Weights of a small mixture-of-experts language model, trained from scratch on English Wikipedia.
Size: 9 layers, width 384, vocabulary 32000, 79.7M parameters.
Experts: 64 experts in each of 9 layers, 112 squared ReLU neurons an expert, 4 picks a token, a softmax router.
Training: a variant of Adam for the experts, 283M tokens, 4323 steps.
Below are experts of layer 5 (counted from 0) of a mixture-of-experts language model. Rows are named router (the router's row for the expert), up (a neuron's input weights, with its number), down (a neuron's output weights, with its number) and show model dimensions 0-191. Each number is 200 + 20 x the weight over its row's rms, rounded and kept within 0 to 999.
After each expert's rows: a language model's description of what the expert responds to. This comes from a sample of Wikipedia text that the model never trained on.

# expert 4
router,213,205,215,220,214,233,180,201,182,167,218,207,199,187,193,201,194,163,216,180,204,191,196,205,211,196,240,198,188,191,196,173,192,197,210,181,209,203,180,184,196,186,180,197,208,203,211,190,207,224,187,200,172,205,226,200,167,194,220,197,216,179,214,243,184,177,213,196,186,198,211,236,195,170,182,218,228,197,175,185,233,197,151,221,178,222,234,204,186,170,177,225,202,215,190,200,198,222,218,188,214,196,218,165,190,227,189,229,205,182,193,187,184,207,209,200,197,199,188,191,191,173,185,232,209,189,186,166,211,177,215,197,209,205,223,170,207,200,216,212,165,242,170,219,224,202,211,177,195,167,198,195,193,182,234,242,190,177,179,191,179,192,214,165,221,190,225,200,195,212,179,216,212,198,210,166,195,195,142,231,189,183,196,192,213,203,237,208,197,210,208,190
up0,212,181,216,186,237,231,216,194,214,198,217,187,168,167,195,197,233,206,225,187,190,165,187,201,187,207,223,199,178,201,212,213,199,184,224,202,206,176,180,226,178,175,218,225,202,208,206,218,145,227,188,234,211,177,203,196,225,219,216,207,233,201,196,230,189,189,202,188,239,150,192,195,217,186,220,210,180,186,200,213,206,189,172,186,169,219,235,203,198,181,200,181,230,189,180,172,180,209,217,208,223,201,200,179,188,244,192,188,198,219,191,195,233,232,215,196,214,246,196,214,204,189,213,175,176,211,175,178,247,186,173,161,220,185,189,214,173,209,203,201,187,187,213,179,169,206,169,173,177,203,200,188,207,222,196,230,199,207,206,210,184,193,203,206,213,192,192,213,206,215,195,197,242,133,231,237,208,196,204,219,185,193,214,198,180,194,207,199,161,221,210,198
down0,206,191,201,209,158,193,219,221,189,203,188,205,182,203,193,215,240,239,205,219,191,199,196,212,181,167,203,195,190,207,217,194,203,235,166,196,193,204,202,203,202,207,215,222,213,165,206,199,225,167,184,184,203,197,198,228,207,188,212,185,187,222,167,185,196,261,218,178,221,223,149,178,211,194,159,173,185,204,202,182,223,199,210,193,235,183,164,162,202,182,185,174,157,216,212,174,225,183,157,170,212,188,163,180,224,162,193,210,214,169,192,199,176,196,180,173,206,151,212,227,211,216,201,203,209,203,216,207,186,193,211,195,203,210,202,221,211,219,186,204,177,169,196,203,188,199,197,213,191,214,204,194,216,173,212,173,204,223,224,209,187,228,181,208,196,204,186,196,208,177,226,203,210,190,190,225,195,217,197,178,217,228,182,194,226,177,186,213,261,188,219,228
What it handles: Final word pieces of non-English place and person names, often vowel endings, such as -a in Chikkanayakanahalli, -ga in Cuyahoga, -da in Bethesda.

# expert 60
router,205,200,228,202,217,182,189,214,208,181,211,193,205,194,224,216,219,216,218,211,212,209,159,223,201,174,200,186,205,154,231,213,185,192,222,232,218,155,186,180,190,209,192,249,211,232,214,204,189,196,216,194,192,193,201,202,189,205,176,205,201,177,172,228,187,181,218,205,181,207,220,191,205,215,205,175,203,189,208,200,239,172,217,199,232,151,176,186,174,178,229,213,178,169,244,191,174,187,178,222,181,188,191,233,199,210,191,193,216,221,190,225,181,207,162,210,176,228,219,184,203,179,228,226,231,221,184,187,211,196,231,159,226,208,214,235,193,187,194,187,203,173,188,190,197,177,219,206,206,217,206,204,213,188,183,178,201,205,175,180,233,208,216,221,186,189,184,179,235,183,198,215,194,186,161,225,188,141,218,171,220,199,173,218,201,170,172,202,188,193,174,219
up0,183,194,190,183,202,202,193,234,187,213,195,227,213,154,179,193,223,208,207,210,208,201,213,211,242,208,205,180,175,172,221,167,211,231,196,185,195,188,204,185,183,208,215,195,211,216,208,218,206,194,205,210,193,196,206,260,202,216,193,187,161,206,217,202,180,217,183,184,197,208,160,227,221,211,202,211,185,217,196,186,205,187,211,199,177,204,210,193,203,191,175,182,210,216,205,183,208,173,179,175,198,252,217,195,207,167,213,201,224,201,183,192,206,188,218,177,196,227,190,215,161,198,195,206,189,225,229,225,205,227,210,221,230,171,226,207,185,231,215,202,187,262,183,193,187,206,182,202,194,211,168,187,196,228,219,207,232,226,209,199,208,217,208,203,177,223,203,184,195,217,193,213,202,180,259,230,182,183,195,231,218,174,222,180,206,218,214,197,195,176,232,184
down0,201,195,215,234,210,225,216,163,204,194,202,195,188,219,209,172,183,211,240,189,192,212,202,219,190,195,202,186,172,194,216,184,195,199,190,198,168,209,196,197,213,208,243,174,230,196,195,189,232,140,195,217,190,216,233,200,173,203,228,199,183,202,225,203,164,223,177,198,191,205,202,186,224,190,215,219,196,214,209,200,179,216,189,202,220,229,199,217,201,229,242,186,194,248,194,232,220,231,175,217,191,198,177,176,204,177,178,215,203,178,201,192,222,197,214,202,209,204,199,218,188,232,188,187,211,201,185,223,185,213,179,169,189,211,208,217,187,203,206,230,219,255,188,206,214,175,203,202,229,242,191,190,192,211,216,200,238,200,207,232,210,231,228,188,182,218,167,186,180,246,226,201,242,192,204,217,212,177,207,168,218,189,191,181,214,226,217,185,209,229,211,195
What it handles: Final pipe or line break closing a table row of statistics or fight records, plus sentence-ending quoted punctuation and newlines after paragraphs.

# expert 27
router,202,192,231,195,246,186,250,186,215,174,198,165,199,213,177,188,204,196,213,230,197,198,161,149,207,189,220,227,220,198,241,186,209,173,209,226,164,176,162,207,221,192,173,210,213,182,213,178,234,176,197,187,207,203,213,204,215,208,174,187,197,195,196,184,218,169,155,187,221,222,195,246,212,215,203,208,223,199,154,209,189,180,235,222,183,191,191,173,197,165,203,172,241,183,196,205,215,206,192,207,188,186,234,200,196,213,202,192,192,201,219,199,220,173,174,226,210,192,204,173,199,166,183,208,214,138,158,198,168,193,246,169,207,184,187,195,181,226,202,199,247,189,207,181,204,204,226,204,242,191,202,220,228,207,160,219,206,200,214,184,171,208,231,209,183,177,241,163,206,188,202,175,217,165,209,203,189,224,207,216,193,179,232,199,179,167,193,197,188,198,189,195
up0,192,203,194,213,224,220,184,192,159,237,212,209,206,215,221,217,192,208,217,171,204,146,244,229,184,226,220,182,173,199,191,174,208,184,208,157,191,190,185,189,224,194,215,191,213,268,201,204,175,231,222,214,210,159,218,217,196,224,200,191,201,210,215,206,188,198,221,178,199,185,167,222,198,194,188,193,189,213,224,177,186,195,157,188,208,179,194,211,190,225,172,189,208,249,197,210,180,173,207,181,180,251,209,208,193,178,191,157,186,180,206,219,228,163,212,212,190,193,155,210,203,212,236,206,166,225,223,211,195,231,181,197,196,180,227,189,213,179,200,220,166,241,219,178,223,209,209,186,202,193,215,147,211,194,205,160,235,213,203,202,239,192,199,153,182,231,220,206,216,211,197,231,200,193,214,210,205,182,183,218,203,188,204,214,208,215,220,201,216,212,211,193
down0,174,184,200,162,200,202,176,236,182,227,189,158,200,184,161,206,216,198,215,215,190,223,223,209,220,194,217,216,204,221,216,217,210,196,216,202,197,182,191,167,162,202,203,181,219,190,203,208,201,202,213,188,178,217,171,186,183,197,212,194,198,191,195,174,200,250,237,197,215,202,222,193,204,195,204,203,203,213,199,192,192,196,200,218,196,213,228,197,223,181,218,204,216,227,237,187,197,205,226,215,191,171,166,201,218,186,179,235,203,201,174,179,166,246,175,221,190,190,203,222,206,188,216,206,225,196,235,160,209,205,222,182,180,196,176,212,219,217,229,201,187,169,174,209,170,177,199,191,220,184,197,175,210,193,237,180,162,223,197,196,207,211,179,193,212,197,207,188,196,171,209,207,183,177,186,218,195,200,199,217,205,212,248,201,200,200,227,195,182,240,198,224
What it handles: Newline tokens ending table rows, infobox fields and paragraphs before section headings, plus heading markers like == and infobox labels.

# expert 35
router,207,204,221,220,186,204,181,182,174,157,204,215,228,218,201,210,192,213,185,159,220,196,171,181,191,194,164,236,227,235,231,235,242,152,201,210,218,208,221,181,226,228,208,229,207,199,193,186,201,237,186,179,188,182,196,237,174,223,166,210,157,188,207,209,238,221,197,193,189,170,139,199,197,192,170,199,187,199,228,196,200,199,199,183,191,175,191,170,193,173,221,225,197,236,189,167,175,205,196,234,188,215,242,196,204,170,207,195,197,216,198,216,202,223,209,176,207,204,185,193,216,239,221,190,243,188,224,188,181,206,186,221,237,176,181,225,215,219,186,204,178,199,206,206,178,219,194,213,235,180,216,208,221,180,213,223,189,232,197,227,235,199,218,206,228,194,194,153,191,219,174,209,182,208,202,211,187,183,185,204,195,181,190,157,167,209,203,186,205,194,216,202
up1,191,177,176,213,191,219,218,168,230,191,198,201,224,161,232,198,197,180,212,184,204,207,162,191,183,237,199,205,215,250,196,182,186,188,228,181,202,201,186,200,187,185,229,220,226,209,221,206,233,168,195,209,193,222,201,199,215,182,207,235,212,204,218,199,225,177,231,196,149,201,196,235,235,209,192,204,229,226,191,216,206,179,183,203,200,205,166,217,191,185,201,195,202,228,215,183,218,166,215,200,216,200,218,194,201,230,191,218,193,185,178,214,183,191,214,201,154,192,195,219,211,207,204,222,194,214,197,226,210,220,230,231,203,220,239,175,235,185,215,236,183,225,203,237,217,215,204,203,204,220,180,178,223,177,198,190,196,174,214,194,226,191,241,190,213,218,198,150,221,195,201,189,198,218,202,206,238,185,213,214,188,231,160,190,204,191,186,210,219,210,170,130
down1,189,179,158,186,179,215,191,208,202,214,214,209,208,215,205,229,209,196,223,188,209,208,232,238,164,156,203,199,203,206,191,230,174,204,213,206,215,194,183,222,220,211,178,193,240,195,197,210,207,208,202,204,182,218,189,173,205,187,192,198,199,164,208,216,204,197,209,194,206,215,194,211,206,206,194,217,213,191,172,219,160,207,174,180,189,209,186,210,220,238,156,216,202,190,225,206,183,183,208,212,178,228,230,200,187,206,195,203,195,213,170,189,186,192,190,184,178,207,217,180,191,194,214,226,257,205,216,211,186,222,190,195,213,170,184,199,212,192,227,174,209,212,175,199,177,216,200,194,217,196,200,184,184,175,176,209,196,193,185,195,191,202,185,242,181,189,202,168,204,189,180,186,216,155,207,187,281,188,193,207,220,222,200,199,239,187,209,233,192,178,176,199
What it handles: Short letter pieces inside longer words, often after a prefix or first syllable, such as Subst-it-utions, Frac-tur-ed, Arbit-r-ation.

# expert 16
router,194,232,148,189,223,209,177,203,189,157,161,221,201,211,213,203,191,208,187,184,167,216,177,221,203,177,177,226,181,208,184,209,204,213,189,191,172,241,208,228,201,205,249,218,169,211,209,189,203,206,207,172,164,205,174,229,198,232,237,221,214,234,188,171,201,232,208,218,204,206,186,216,193,199,144,204,174,241,203,191,205,172,186,225,200,229,199,230,211,169,189,219,209,192,173,187,216,222,182,217,209,232,218,204,190,225,202,200,206,230,200,199,213,203,188,172,215,190,180,189,194,205,241,214,229,181,211,207,205,202,202,225,161,198,211,188,175,170,189,188,222,187,209,178,207,215,252,177,197,189,192,211,199,182,204,188,192,193,181,233,248,193,222,220,198,198,185,219,219,230,191,239,202,216,222,184,170,203,212,210,209,204,198,184,204,201,203,206,181,194,220,193
up0,192,230,224,198,219,186,215,207,196,179,229,194,165,195,197,215,171,156,222,201,220,231,180,228,185,205,207,169,216,221,178,183,203,192,219,177,225,189,175,208,179,184,207,201,173,208,185,188,232,204,205,221,187,195,219,178,185,193,208,193,176,199,206,175,213,208,200,216,193,203,208,207,194,183,203,199,179,192,169,221,189,205,188,224,196,177,230,240,163,200,228,194,233,182,203,230,205,191,188,188,205,178,219,169,217,213,233,190,175,215,223,212,182,219,200,215,195,188,206,181,185,178,200,192,187,220,171,219,214,206,201,207,216,221,196,254,171,161,231,207,209,209,193,159,179,181,180,193,198,173,220,159,187,212,199,172,184,201,214,181,224,199,183,207,210,214,178,226,178,194,231,199,213,174,178,201,206,190,228,215,164,200,212,200,161,228,195,219,186,215,161,216
down0,205,239,217,192,222,190,242,158,199,172,224,242,190,185,215,226,164,172,188,233,172,226,194,221,201,215,203,172,167,198,172,164,177,212,196,185,210,179,204,198,226,176,230,201,181,167,172,191,232,176,211,190,248,204,236,227,202,192,204,235,172,199,214,210,206,206,184,205,206,206,193,211,227,216,225,220,217,207,192,223,169,196,178,189,190,208,190,189,166,191,186,179,185,181,195,219,225,183,203,210,185,200,271,217,223,205,186,218,160,182,197,218,204,208,203,194,190,202,193,160,191,209,198,200,215,233,206,199,172,220,196,201,160,161,165,238,189,205,202,212,183,196,193,234,182,198,165,188,193,215,200,210,202,190,195,184,187,213,205,166,181,224,193,177,155,184,209,225,191,235,220,194,201,196,216,213,204,232,180,178,168,217,199,208,199,185,228,207,163,231,182,209
What it handles: First pieces of words split into several tokens, like Insect, con, Mer, Cir, and raw byte pieces of Arabic or Chinese script.

# expert 32
router,234,242,190,220,207,175,177,215,187,181,168,211,215,198,220,226,141,186,189,191,204,201,215,205,247,228,211,205,183,188,192,182,194,223,182,201,191,195,221,182,187,211,224,188,214,204,175,185,178,214,197,186,219,171,216,203,175,250,203,197,206,218,199,179,215,185,202,189,193,200,166,181,213,183,194,177,208,184,221,198,179,195,210,178,174,177,149,204,183,189,208,204,187,181,224,196,218,193,196,206,221,188,217,184,212,195,200,218,212,182,229,191,214,185,203,185,225,227,185,236,209,194,178,189,217,192,199,217,199,205,220,170,216,184,205,235,187,218,169,240,210,204,197,209,184,198,210,219,232,190,186,232,234,198,213,205,199,198,173,216,218,202,188,210,180,198,192,232,199,246,182,223,187,222,196,164,161,186,221,180,224,184,194,197,176,193,217,177,191,208,196,200
up1,189,167,220,225,212,202,215,200,216,215,200,174,213,171,216,189,227,189,245,196,188,222,184,184,185,206,193,185,188,191,226,194,223,173,219,214,226,186,171,175,190,182,219,180,204,211,220,227,224,214,193,248,198,187,198,209,211,226,182,225,197,187,195,199,203,234,214,184,215,169,219,225,225,255,198,202,229,180,148,191,185,185,182,235,231,166,219,237,209,172,185,193,244,221,200,208,210,192,210,203,175,221,226,221,195,203,142,188,197,215,191,179,169,177,204,217,196,189,194,199,185,192,201,216,185,221,202,188,206,203,171,245,211,194,222,187,217,192,207,208,203,206,217,208,220,214,182,200,190,189,196,182,188,203,204,206,211,199,245,190,197,235,211,185,201,222,220,169,182,213,203,234,231,166,190,219,239,150,171,207,205,218,194,210,240,179,213,190,222,194,202,177
down1,188,193,202,202,217,218,200,205,221,226,189,193,186,222,237,188,166,197,200,209,201,214,190,190,209,174,178,181,188,208,194,175,214,187,233,207,201,211,213,231,187,217,192,202,162,245,186,214,188,194,193,203,191,241,230,181,183,177,211,177,219,217,197,184,209,196,190,244,187,175,167,202,195,197,203,206,187,231,232,189,200,196,168,212,223,192,204,209,190,227,179,176,218,205,177,205,252,203,193,210,186,168,258,226,177,212,166,182,222,183,166,169,193,226,187,203,214,237,205,195,213,175,192,198,177,178,173,198,239,163,224,210,201,221,206,198,185,179,201,209,179,205,161,229,192,188,201,200,153,190,167,211,207,198,212,181,196,218,184,201,182,191,210,190,200,197,164,179,216,207,189,208,233,222,250,211,214,157,219,231,202,190,193,233,223,185,191,175,197,240,190,208
What it handles: Short syllable fragments inside foreign names and rare words, and Romance particles or prefixes such as de, La, San, co, anti, gno-mon.

# expert 55
router,169,214,216,217,226,199,191,204,219,181,182,205,182,215,252,187,173,194,219,228,217,229,200,174,187,221,205,211,191,191,208,196,182,174,175,193,203,158,193,198,178,182,202,263,173,179,221,168,208,203,224,269,233,221,212,205,184,166,204,227,189,195,251,213,219,229,152,215,223,184,234,212,206,185,231,196,185,205,215,184,175,184,163,193,229,199,201,193,174,217,189,189,207,207,204,218,217,167,180,214,182,183,197,203,175,187,200,182,151,206,185,179,212,188,191,236,219,241,173,165,195,192,226,213,210,211,206,199,187,196,209,186,200,202,189,219,165,185,213,202,184,214,209,196,174,194,194,204,145,198,186,177,188,188,145,208,162,186,220,193,184,220,210,169,208,197,210,226,197,225,214,194,200,204,176,211,216,183,203,203,185,205,222,221,196,232,224,182,170,225,189,250
up1,185,208,213,180,225,213,230,194,190,211,185,175,240,170,174,215,188,187,243,174,201,203,223,188,217,207,202,186,163,205,200,226,212,198,219,180,166,205,192,191,235,195,240,157,203,214,184,218,199,178,204,224,205,170,199,202,235,213,187,208,197,231,182,195,204,208,210,153,187,186,171,195,221,227,240,145,214,226,214,226,229,186,212,253,144,196,207,221,206,219,193,185,212,217,151,227,180,203,239,170,196,193,187,198,210,182,167,190,212,211,208,218,162,216,195,221,173,193,171,220,196,196,216,183,208,185,197,188,216,229,191,191,198,182,192,198,261,196,169,200,215,201,217,221,231,219,199,172,203,185,182,161,243,223,215,250,211,227,209,210,199,194,196,190,184,225,214,194,201,213,188,220,200,170,203,216,171,169,178,169,194,209,173,180,220,193,192,214,232,200,165,196
down1,187,191,191,192,218,184,220,214,197,175,188,226,175,202,192,184,228,203,200,178,221,188,197,196,217,182,172,213,229,206,213,221,218,187,216,199,211,207,207,239,186,201,200,204,200,175,215,211,222,208,221,202,180,218,185,229,189,219,168,161,217,142,215,172,216,152,194,219,201,179,193,179,171,215,170,190,215,200,216,212,206,165,202,214,209,213,193,185,209,205,187,217,228,177,223,189,178,189,207,179,181,229,187,183,196,191,252,207,221,205,169,232,242,229,172,163,248,217,217,206,205,193,213,191,216,213,193,228,222,199,222,222,197,207,212,218,170,231,220,204,226,211,228,215,213,201,182,180,185,167,200,202,184,200,215,193,184,221,190,204,200,192,208,208,207,187,183,208,196,211,173,207,186,186,208,183,207,201,204,181,180,185,207,183,219,216,192,217,149,183,227,222
What it handles: Word pieces and codes in structured catalog lines like asteroid tables, species lists, coins and specs, such as MPC, Palaquium, Gold.

# expert 49
router,246,191,238,189,191,204,169,219,182,198,195,209,215,220,197,183,213,218,230,213,188,195,197,220,180,208,207,168,228,209,197,231,199,226,232,235,210,196,206,195,189,211,188,136,236,188,203,233,237,212,215,228,193,183,222,198,173,160,200,245,166,218,209,202,201,213,247,185,233,207,173,229,197,216,175,194,228,205,165,168,158,213,196,207,219,208,172,189,208,174,192,197,216,198,180,195,174,208,224,166,170,192,198,209,197,170,191,216,190,214,215,200,188,184,192,203,196,178,226,177,206,184,182,222,190,199,203,194,179,178,224,162,224,193,197,190,204,198,196,172,179,170,192,202,233,161,195,210,222,205,213,226,207,245,200,196,175,213,165,170,173,200,241,185,185,193,217,181,214,196,215,186,185,200,185,192,189,173,187,178,188,204,250,216,210,177,206,170,205,196,176,211
up0,169,203,190,167,203,198,246,210,218,210,213,204,214,184,226,197,183,175,220,164,218,180,223,217,199,191,229,186,197,183,216,165,201,189,203,155,170,184,177,179,186,165,217,194,146,214,198,209,219,232,199,225,219,197,189,217,209,200,197,202,200,215,192,194,200,203,161,190,197,174,213,192,235,236,219,196,190,224,202,204,194,159,120,222,193,214,209,231,197,237,201,201,212,214,220,199,204,217,207,198,219,213,194,186,200,216,162,153,219,188,194,227,214,217,217,226,192,198,173,202,203,201,204,158,200,215,242,163,230,223,165,212,171,175,225,217,218,163,178,221,231,238,200,185,213,212,187,206,205,224,194,187,216,209,181,229,203,236,226,202,222,206,191,205,226,186,202,236,200,245,198,229,213,193,191,192,209,152,185,229,202,220,202,174,230,197,217,203,185,212,200,197
down0,182,243,232,187,201,229,178,204,231,210,186,221,185,185,238,221,189,219,212,203,196,173,205,193,211,187,221,228,197,164,205,209,218,214,187,223,198,228,172,191,204,205,193,220,207,209,183,202,184,222,205,190,226,213,197,234,227,242,204,233,216,202,229,196,217,207,207,198,199,203,181,210,200,215,194,173,216,230,204,217,199,211,218,199,185,210,227,206,201,188,173,192,206,195,236,188,235,208,181,203,196,196,192,170,187,232,248,198,215,185,179,208,204,198,195,187,157,212,222,173,202,214,202,257,189,179,182,206,186,193,200,210,225,191,180,201,215,205,188,207,191,184,198,203,202,200,209,188,181,183,203,169,214,188,201,169,205,231,205,210,233,208,184,206,196,191,184,215,187,210,177,179,201,223,195,209,199,219,179,196,238,197,225,206,179,223,262,188,223,222,178,191
What it handles: Table cell separators, closing quotes and parentheses, and the preposition on before dates or media, as in on 6 October.

# expert 59
router,222,217,183,223,152,230,199,187,213,173,224,186,191,219,205,231,223,222,230,203,206,234,189,185,200,181,190,162,178,201,227,191,225,209,190,175,211,179,175,177,216,195,188,217,220,247,189,166,208,218,150,187,186,200,210,170,188,171,229,203,166,224,215,221,204,185,206,222,187,190,193,222,215,186,170,199,177,192,202,174,215,202,197,223,221,219,201,231,203,186,192,195,219,204,172,181,210,205,204,214,216,207,213,217,177,187,185,195,217,227,200,196,206,183,278,190,183,142,183,225,192,181,209,193,226,182,181,196,227,229,189,169,229,210,216,157,189,209,192,227,171,190,177,208,214,200,202,173,219,196,211,160,168,182,196,240,235,213,159,227,177,189,216,204,203,221,188,206,160,195,188,189,234,193,189,212,210,187,182,179,169,190,196,229,201,219,223,200,204,175,179,181
up0,205,224,196,202,149,182,205,208,195,196,218,203,196,189,191,199,163,228,209,224,200,226,216,203,201,186,192,158,180,224,220,191,240,215,194,209,206,236,185,195,208,186,186,210,183,220,216,214,188,223,170,203,181,203,228,195,206,226,209,195,210,187,192,182,214,224,196,205,188,193,187,255,246,202,213,161,207,217,215,156,176,201,181,228,218,214,165,215,225,208,192,210,178,215,180,185,160,164,189,201,171,205,206,221,193,186,175,170,176,222,225,189,192,193,229,209,195,227,190,181,168,175,172,182,180,180,197,228,205,192,190,170,229,184,239,213,199,192,212,179,205,182,214,222,203,254,181,208,200,225,208,190,174,208,183,199,164,162,214,218,236,201,198,202,200,179,212,187,198,222,189,198,209,200,205,230,180,185,200,182,218,222,201,205,222,186,184,206,208,184,210,212
down0,204,225,189,202,222,173,172,214,197,183,197,224,254,182,194,225,197,181,197,187,218,201,196,210,155,188,175,210,173,231,208,191,175,179,164,198,203,200,199,207,197,191,200,195,197,183,174,198,182,151,193,188,222,200,202,222,151,228,202,201,172,234,169,210,187,196,198,151,189,235,142,172,202,206,225,178,265,231,171,230,220,221,182,217,200,197,197,236,210,165,214,197,170,196,258,184,206,199,173,208,201,215,189,211,242,224,218,228,180,181,205,197,232,187,173,194,191,194,195,167,209,243,228,194,204,211,207,213,217,199,190,216,193,226,226,212,210,181,177,226,195,217,187,204,193,202,170,221,203,204,191,216,224,204,220,193,191,175,201,181,215,173,191,201,223,167,188,202,185,225,199,206,219,205,204,193,187,226,208,224,196,179,212,213,194,175,194,201,208,179,198,192
What it handles: Final pieces of foreign surnames in sports rosters and draws, such as -ić, -ov, -eld, -sen, plus event words like Stadium, Singles, Championship.

# expert 62
router,201,205,236,196,224,211,194,176,194,170,163,179,201,181,229,195,182,145,215,218,189,196,219,188,211,214,210,185,205,191,204,187,190,208,196,224,223,206,207,216,228,190,188,190,225,200,198,183,216,190,212,181,223,128,207,225,223,184,188,192,218,176,200,168,216,168,163,179,176,233,221,180,197,214,222,232,201,185,185,198,209,225,188,194,216,184,227,235,176,216,194,227,185,233,209,221,229,181,215,196,181,226,189,206,181,214,196,216,224,155,206,204,176,177,187,197,220,185,215,154,223,210,221,212,189,201,197,183,177,189,188,204,207,209,185,196,213,199,169,235,188,217,194,200,199,191,210,203,190,215,157,213,206,192,207,201,219,189,193,189,190,208,201,178,176,185,221,195,166,184,209,185,216,230,177,160,168,217,189,206,224,190,207,200,180,196,199,176,229,243,164,191
up1,173,172,222,199,212,204,219,200,214,197,178,188,239,203,189,195,192,167,218,191,201,170,203,204,226,209,179,174,202,217,185,184,208,200,193,223,186,218,194,215,200,223,196,228,201,213,161,176,189,206,189,201,183,158,192,214,200,189,188,230,200,207,202,170,234,208,188,154,196,228,216,206,232,228,186,209,183,196,186,207,223,208,217,184,202,182,195,201,166,173,191,207,187,209,188,226,200,177,190,187,162,233,233,210,238,201,211,217,213,152,196,194,195,174,199,168,198,209,197,159,207,197,231,197,173,272,166,197,230,194,205,231,220,190,236,179,260,215,204,214,164,195,207,188,244,166,218,209,200,234,186,195,217,182,198,228,207,205,195,201,217,201,207,192,183,204,209,195,160,202,156,224,182,175,199,185,170,203,161,222,197,196,169,184,203,217,220,229,203,236,177,164
down1,213,178,202,212,177,173,194,197,203,240,216,166,165,221,210,213,171,222,174,216,166,200,184,212,219,233,205,226,195,217,182,180,203,203,206,234,199,188,248,217,200,213,181,241,214,162,186,177,168,136,236,215,200,239,187,218,210,214,207,195,213,218,198,208,225,206,197,206,199,166,201,207,198,217,225,185,206,189,207,237,209,210,238,184,224,205,205,193,185,201,205,157,195,205,183,227,248,198,202,202,206,210,181,179,205,157,212,215,197,164,188,201,225,174,216,206,194,221,189,233,192,207,187,211,186,193,216,183,213,173,189,176,176,185,189,224,164,208,201,215,184,208,203,194,229,189,202,213,229,222,179,177,152,185,163,207,168,212,187,175,200,193,207,205,173,204,173,211,229,199,210,198,206,190,197,180,209,213,178,218,182,214,176,201,188,197,207,188,193,229,172,193
What it handles: The article "the" and compass or position words in location descriptions, such as southeast, north, near, left, top.

# expert 24
router,220,224,190,229,201,170,203,168,169,176,233,205,204,175,177,194,209,231,179,181,242,175,228,209,197,212,198,180,196,183,220,192,179,169,234,164,196,215,215,190,213,156,206,215,194,186,212,212,248,173,199,205,232,201,199,178,217,187,187,209,224,186,188,216,216,172,214,207,181,215,207,229,210,187,195,228,186,232,226,185,237,180,213,188,210,221,183,196,197,203,164,177,227,217,183,214,227,191,219,222,229,196,225,184,183,218,232,173,232,178,187,205,190,170,182,204,226,205,218,211,204,199,189,180,191,178,224,158,211,210,209,176,221,239,179,188,192,171,181,210,237,176,181,211,185,177,207,158,181,214,188,225,172,157,221,186,217,212,171,205,172,262,186,207,207,202,206,181,208,204,179,219,220,230,182,175,216,188,199,187,203,201,197,203,192,197,198,156,178,179,199,183
up1,208,205,186,201,213,213,186,193,197,180,171,193,223,199,190,181,189,190,222,237,219,202,214,173,164,181,188,207,183,175,175,170,224,201,201,193,208,216,200,208,179,202,173,214,174,195,185,200,204,205,157,191,200,176,209,184,232,200,173,212,210,207,193,187,189,225,119,217,198,197,186,229,254,197,186,215,176,219,198,180,198,212,200,228,213,162,193,196,207,184,208,203,244,209,212,182,161,151,193,228,183,223,205,138,203,214,203,220,185,214,232,200,193,188,207,214,209,178,142,206,212,199,208,171,203,207,237,201,217,180,189,173,191,221,197,235,221,220,208,201,233,200,221,191,201,242,231,222,205,200,174,198,205,227,186,179,195,196,201,198,215,200,182,190,219,162,191,206,177,173,203,188,156,207,206,183,159,180,186,173,227,191,191,175,189,199,180,196,218,200,217,184
down1,211,233,153,213,189,196,184,184,201,182,196,189,230,205,192,202,222,189,165,218,174,244,214,188,205,207,187,174,196,199,178,208,221,181,175,213,220,194,222,209,197,168,190,185,180,217,195,183,217,185,176,195,208,170,161,180,218,185,198,223,195,224,192,191,138,209,203,185,183,179,181,188,214,194,195,203,175,227,168,239,205,218,190,177,222,209,191,243,216,217,183,184,151,201,196,190,197,178,184,216,192,210,229,159,197,200,247,216,198,218,208,208,200,220,210,178,179,178,189,200,260,200,188,172,197,203,187,190,230,200,196,193,218,204,223,197,212,204,210,207,203,190,232,181,186,178,233,192,209,150,225,217,231,205,209,193,224,169,185,169,206,212,177,183,233,196,167,182,219,175,199,196,194,213,251,188,155,151,183,207,195,189,202,178,176,187,194,188,166,196,221,196
What it handles: Full stops, both sentence-final and inside abbreviations or initials such as U.S., B.A., W. Lee, plus some table-cell spaces and numbers.

# expert 22
router,218,203,188,229,178,212,212,173,213,215,210,230,208,185,190,200,165,208,194,187,188,207,193,199,196,187,196,217,167,240,176,227,190,175,216,188,190,235,209,215,222,184,179,196,215,202,211,193,192,190,181,183,223,177,217,196,226,179,205,214,220,202,214,210,229,202,214,190,174,163,147,193,211,191,191,196,218,200,193,166,210,184,172,193,222,226,224,197,145,226,212,185,208,235,175,190,198,210,174,179,198,230,194,211,167,214,168,182,230,202,237,194,183,207,192,234,221,182,215,174,227,183,219,184,204,222,213,194,236,189,165,216,231,214,206,205,187,223,180,208,187,199,189,221,203,195,175,220,191,194,178,218,203,194,220,181,242,174,206,212,172,209,198,178,227,248,210,196,186,198,238,192,180,217,189,235,215,215,190,187,188,226,205,218,187,218,195,197,242,197,181,193
up0,197,183,200,197,182,188,264,196,199,223,175,214,236,188,242,211,214,199,204,193,192,207,186,200,210,204,208,202,216,193,218,200,193,169,197,222,191,179,197,207,166,186,191,218,184,181,195,271,260,210,195,236,178,223,207,190,229,217,221,189,193,223,176,200,214,216,203,165,246,185,193,220,199,193,206,191,200,202,166,179,186,217,179,189,189,206,207,203,165,209,190,226,187,207,197,253,185,219,255,201,203,193,177,217,229,190,186,171,219,210,184,205,154,202,236,199,189,188,201,187,208,200,157,218,166,185,244,202,215,207,174,199,196,164,227,217,204,197,173,221,212,193,180,202,215,195,217,228,175,202,199,199,213,212,197,211,204,213,260,233,223,201,243,196,214,207,189,181,209,205,197,217,195,209,205,204,191,167,214,180,230,210,170,190,225,219,197,197,183,199,145,222
down0,180,207,196,203,221,213,188,189,180,197,182,200,182,180,229,201,199,225,175,211,185,174,187,194,207,205,204,214,215,171,201,208,202,215,202,202,230,225,193,236,186,206,182,178,176,186,220,199,182,183,199,190,226,191,208,219,200,213,200,176,194,190,194,219,201,226,180,215,187,199,181,203,213,187,164,235,195,168,202,173,179,201,201,195,198,173,202,187,204,204,220,190,221,229,186,178,221,155,194,246,196,220,214,179,187,191,182,218,242,253,209,190,201,186,207,194,182,166,234,192,219,193,199,200,186,230,186,237,204,187,170,219,218,192,197,218,219,196,174,212,201,224,190,258,192,185,209,193,201,232,190,231,191,190,202,186,191,219,192,181,218,189,198,207,178,214,182,215,207,168,192,160,170,155,218,172,241,212,197,188,211,203,207,167,204,205,198,207,201,192,237,198
What it handles: The after at/of/in before institutions (the University), opening parentheses before years or degrees, and wiki heading markers like == and ===.